Weights of a small mixture-of-experts language model, trained from scratch on English Wikipedia.
Size: 14 layers, width 128, vocabulary 9714, 19.5M parameters.
Experts: 32 experts in each of 13 layers, 96 SwiGLU neurons an expert, a sigmoid router.
Training: a variant of SOAP for the experts, 275M tokens.
Below are experts of layer 6 (counted from 0) of a mixture-of-experts language model. Rows are named router (the router's row for the expert), gate (a neuron's input weights, with its number), up (a neuron's input weights, with its number), down (a neuron's output weights, with its number) and show model dimensions 64-95. Each number is 128 + 24 x the weight over its row's rms, rounded and kept within 0 to 255. Numbers have three digits each.
After each expert's rows: "comes after" lists some tokens at least twice as common just before its tokens as in all text. This comes from a sample of Wikipedia text that the model never trained on. Tokens count by the router's weight.

# expert 16
router:188126160151164101151127127140125133110137149169137126120192125128106114100092118115113125154144
gate0:140110114146156107131152135151112105149157093085148134168144120135192117158078095091151133133100
up0:103130123120149135139074134133151135120086156145119114114124129114135110091153157170137105094129
down0:084161125158161156120118106134122128115146127145126122121136119144142093112097105090151140125123
gate1:109127123123103146138156174116130129108083105097122130135132150153152149156176140108150114135151
up1:147129141097151094143079109102100096149107113131125141115116164100103131106113116148110127124124
down1:157110116154177116155130091146092168115086111102109125138145137119097148131120169142119129137156
gate2:128104143124122124124133125161134113146117130151148179146099175115099121129126147146096118139154
up2:125154115105122107132101099145126146130130097126177163125108179138129076137111151144159139112102
down2:123179119134117164150123149112102138127130110128142101130156121132166099132119146156121142149123
gate3:134173153114152163138106116081139123144095149148157101137088103110107128149165150144125136183115
up3:124148142072128138150157136094083152146192116098110128164100094128133149174095130102138151100155
down3:164129126129144097092168129159156143144099107127111138179138156149137096135145101135169106140114
gate4:115170092113139150133091158121127162104121153122112098101121123125106118116075139184132129136157
up4:118081116144120133121180078122131115122110110109158181133124140125116111137135170119099114109112
down4:107135117127126132119157110156169115178095152106154126122106111130092118113176155131134140152140
comes after: "0", "\n", "3", "6", "4", "1"

# expert 25
router:141087173120150125127140178122145149085154137139134124108149133110106139090097121151082174170096
gate0:130133108161093116130118163104158117101184162132103160089134096138104139121106109138138152137092
up0:125104171162148139128099140114099114139105154153103116093146145096125109142170124116095161151103
down0:133130128140114171179159080166105161144146111082095114129153093159093136136124128133130124117112
gate1:140130105126171078134135101081105141123083144113113062102133143126109136092142092145097101094105
up1:123119119148127106174124114112122147144149142149103108128128170119126107076108120148116134135143
down1:130137148151135129098131150148128109152138115099115141121126127147070179157139143144061108130109
gate2:097156134125151131158142108111152146119140124151144093155142140104105141111135181137116099120148
up2:106143127143150114133135135143129134154167102092169115112113165146159141148090127098124094139105
down2:186127076123135111098157130105141133160096148110139116092158099128085082116097158120118122135156
gate3:124126125105117121112093139090167140170129114107118100111172180053125137165092119130128129179124
up3:161155140146120119116111166102148186165123121136126099110195134111104131128106120128138152138143
down3:112142142133122140117111139136154104175085074121127175096150116111092152127088136146120110125139
gate4:116101148140158152099130188138130137120143109144110096129130142108079102126133151108133140130103
up4:145161149117123108161160123132136118115120137121141141104171138142182165129118093111133155123128
down4:153110118131115100154094102176116139132124130134115080114126090139145161112140123115154109105112
comes after: " the", "'s", " The", " of the", " his", " a"

# expert 5
router:164118175110131129141107157139108157127149143135127130114113067085137076107088146099102150136093
gate0:137139113144101150154107164106166146121150148115133164059092112115144142150152134141138111115157
up0:162126124131124131166135136133135123126146145136143189095126120126138139096131160111148105130180
down0:118135158121111081135148145158114115118114106134124114145178190146129148105089161107153128119138
gate1:129113128094130122085093180149152142164123118153109122069117118143093122126104152143145127125151
up1:136117101119071151133109159136091095145114105122158151111139147104144127150138143142125136104108
down1:152114131118132147157109100090131120106146143143159095086155144127144165143136162135163128115118
gate2:157095076103141165143147128131141109110160121086143144113180140120143132131083105162164147148088
up2:143153130136106223157144128088132108121102151101128173124114185122137131130134103146108129125106
down2:156135088080094154144149149119148112135053112088133105140128117114161128132100169109061126138114
gate3:100093181147128083113101119143130116124174085140121099168116107111136133156064120110138192137108
up3:145122171161171144097113110100101129106172121067141123118135116128110110187123141128139184126105
down3:154139133113154144163092129117114136132168104123153130137167128121161116112187129136142129119164
gate4:171118134141064111108131125167125144127148054140108132104108153093115146151145103153121149119111
up4:130122155131149133137122117151152150115126138073102157102112135096121108185142132111150134159175
down4:098173159141140130168121134133159093119158153091110129103094142144150084137100130111095061119121
comes after: "\n", "\n\n", "0", "3", "4", "5"

# expert 22
router:110095169134129098124125120127141138162128115116133126138190104139136142134089084091109119200130
gate8:129121124165082105056093088142146150116138144161155104139129127073126098130135098141114145136109
up8:143136135134102106078103109146144146114131123133137118102103105059145128155151154120140118143103
down8:127137133132173125147135123113127122152100113126131172088113145125180163117150138113161136152136
gate9:130166120131179107086153160145139183141143128133158155155145148118095127136129153115104118156125
up9:166167124145155139065147178128169134121117120130123152160125120108110114132124172104110100093158
down9:128178112122164156129163102150144148131121103124098127137161154129120153111112124135142145137181
gate10:066125079112128114129086131150136151119115099154152093156110129145188087159112088120113128121132
up10:118163134159142105113112141143134167159126144149135151151147093092138166143112158137139134105094
down10:129161114085136127096102165175107115136115122106132121140130150086147121157120160145106130112132
gate11:136153128142137166133141159171166118117165107138129131101145127144113119127108121145143130116145
up11:123148109144138173120146155142151118168161146091118115092086162135137150163121168154135115136101
down11:125132103108136127143119097086122127138177173116144168158089099177141138160143126182115108114105
gate12:132144165134096131116116144169138130107122118123109150094115102157116126129072144137144081130119
up12:145141135120166138133148154098131134117129176117119129098098116105131125108164122136104141107155
down12:156108125136134126130138132115136113094172147116118154151126111127116175139122096167137142154147
comes after: " |", ")", ".", " |  |", "==", " ="

# expert 3
router:131129128109128100127138136142143140106167114173129102117183108113099093100109092086082159137132
gate0:141084134161134116156132114120135148153135104092135118138162137143105145135163119122120150118130
up0:127117177112142136107137105122118130116129142119139137119131074122131135112142100057137072097143
down0:112127152126126130142098084179137098208114130106128101133129144150140103126143127098117073137131
gate1:145076174120166122152102128143088131094124112076123115160122146130135089158155074095135171130116
up1:126066139132129121163149080162111131075142116119113106165096149140150139133149081094142177136129
down1:146115124147132120098151104127124156123117080110127154150098134095122143088133154060135130077107
gate2:121141156079052117114124124104133118153153131082092131141134141112140123121168158115149104176134
up2:085116147112082156086129138127111103119125107105131133138087180143160162096168120081104147140166
down2:182121125139130160133120130143142140125121097168169115136084091089120089134089104123127117114111
gate3:114164114115112102130111162097129088113174120081149137090125146110089110114158160105116130125150
up3:161145141114168118130110115137134091144125172142118126157141098171125138133121098112116108146134
down3:152127127124151125091160135133136140148077103134161141117099146130187106108110144123146133142138
gate4:124136146099127121163104105112178129118172129123175133144117146153164115096112126138103161148143
up4:139125113145106127086157144134110123165120125144154135129113120147120135141088189146083178125129
down4:134156134135109107109127088149101117099114129120135131130071150133116115105112144123158153126100
comes after: "1", "2", "8", "7", "–", "6"

# expert 0
router:138170114156136091147122151154129172121166147141151112089127076145108089117072136116153149158122
gate0:137157121115107111119137141129118126117127119133084155142146120147082144105147125118156157119137
up0:093148135123138108144099113129073112110154106155096160118143132120095121122150102134158139117125
down0:102111167091137168106170121150140058128133078135123151099142129064111125139113095169153134136111
gate1:147097105095149118105138197120114165127166129104121098141098120122147114097120113097130072156139
up1:110146117101120131122165125119118145148118139124131090130121137147134137134154096066148142133145
down1:151149150116153126122105135105112145158097122101140104124112114125120133138122155074118115118122
gate2:119159143101095130105128139102138138138114132151142105104104117134123124126082118137158163162165
up2:148140116145119095151117115152121136174092128064132140153094179123114145106181081138147119135086
down2:142136157168152181137114185140126123155147128148136134125131113118075119125118087123124171129151
gate3:139120159135094146134123114169147160146129129155157115112117143170118123175128115078155109126153
up3:067097089122150134090139151154121137118126131110139093112139108185126139122119140110149146162172
down3:126102131073078140102130125132130103152135128146126151163138179119159135138126104184153092105147
gate4:110148093163137077152158131132193125147121113138088125103155097160121116131157122136154136135125
up4:121136119135139114122141104153122127173112131110094077100107129120116182145110089119137153158115
down4:097181165144124113182168129117148127089125112120093105143127163124125141126142162124123141121113
comes after: "\n", "-", "\n\n", "2", "- C", "- N"

# expert 28
router:110153139103116129163130112175118151100158155164150119093162100111148123106099112124109148145102
gate0:140126127127132108106133101160090137111103144125138143117110144151115156108143103131111110170106
up0:103123113155151100134183147121160146138152120156128103058113118111114096145186125151108141142138
down0:174099130157144142150121104175084123114131110105153149123154104116148096091119136142172132125087
gate1:129139158104122113126123118107162152124137134133111112149130121169168130133085111104132124156122
up1:138144141104079115133116129113112161124112164107141164138112156122141111133132128138070141118117
down1:120129152112106165174159114096111156157113127128122104120150144137157139138107150115160131137132
gate2:120171141074118117120091074151127129109154119176118082119140140168151115161103152184135129160157
up2:141118185144143139134117177114101146123147096122122132169111152119147114114125123131136127141150
down2:143132111129143140114162125084124164108077112127116159144084157168132121136120170148066127151156
gate3:110148135103108139154090110120126134102182171111110124154170106110166112132132112136109100131098
up3:139140157159152109138122134079133141086111098115190132170151131120151084086121150140118154148143
down3:120084102147135157074139092139156107137158095185112133119172148140099160138141116129123146131144
gate4:107171135135158064130097093147124123148141164182130126080106112125166110136126169090134141157106
up4:146140102121068131144111116110111145151115135117174166132102108132138134091123135110167145134130
down4:099151109093134112135143133098144140102111153169119112109164137164157114106082079128122140132141
comes after: " in", " in the", " the", " of", " of the", " on"

# expert 18
router:110148161132170128103145132135164140130135124145198136125147120117112088098131088121096158133098
gate0:131138101113137089150145130153132120115117151151103159131122174152131111109097107119110182118158
up0:131096129176162077125109127108110139123130119146132144148159140120162137163128133146097136126113
down0:150146177204145098155130139108145113128134110122126115115105121107116182171133135165147118116106
gate1:156142188118092107131123116130112120149116128084115133154150122109135115094136142121123137124082
up1:128134105110166155132139157096124114094143099160161114090108139136109135161132148141131133151169
down1:150147163149096113109136070161137168122100131149138120098118125079131134123106159149136123161159
gate2:147150176163139155102127149132126130140180155113100160135093134074118141151181087124123122118150
up2:133172143140130172152129162128125137122173174143110187111117137130145079130162089111128124126138
down2:136158120130134164138163117146115123107102120113085091129076114110138136109153132101149146102147
gate3:158107118128158129172131137135122123153142120154112143132120144116132127119135116142143138143116
up3:109156125155131126106117140141108079108142181152116132159160113109134166078123132171143107121107
down3:160139137130106119134161116074109157135117148126099142141143135128146138138096141114092140094149
gate4:151151131146151096105103182126159180117129110147149126130126108082131142129127129137095096120137
up4:161134106126141143086108156108125150134110169112098134147138127110138117121129140123101108124125
down4:151115142129105111110120159158122106096155126130147106112142182139110143139193143125156132104113
comes after: ", ", " | ", " in ", "| ", " ", " ("

# expert 1
router:160134128125138126155124139128123165134143128127130128117145072090114138112123133149121138174091
gate0:131145124156130097112119125189148165123147116124129151115160067105143121110152115110112075136136
up0:107116130103145108104103124104109110116104121170161111154151173122108086109116083096135160098141
down0:122135122154072123124148129163118105132151137110116081138164144146117161111173093100136134121160
gate1:105174147117126113163144130107140110121149114171131109162143150116111138088105098156072145124127
up1:143142119137127132166097142121129128116112129091088097145120140099144141131100133147084138101149
down1:160168152092139138133138115140165152093098104122144121112105146145154118114094159159169144138189
gate2:146108165140079122144157123153156103158152107139142106116158116156143160164142137130102112153101
up2:152090157144077151112086166116143161120107138137126128178108138112137098122136136153112118126165
down2:157117111108120085138130157124073109140088134116150113107115144148148161138128154154126133184147
gate3:103125186145115126153146131144102149147130115169182120149118091111108130129130117130132114142141
up3:104106114128151117133157091109118133135135114166161097123113113129123115142137100124135153101117
down3:170102117132135120121104104092153159136096151143145117111125145125157112106142094114153137150158
gate4:148109115120114148118103108069153091137139155125117139103153065124150136176124134158127116153104
up4:117106101136162136150122110106110137146135126160141143133132064146131117139131130168093116133148
down4:167117094128141128147127110133135140153093083141152124166175131151124096086095122117136085083086
comes after: ".", " M", "\n\n", " F", "M", " m"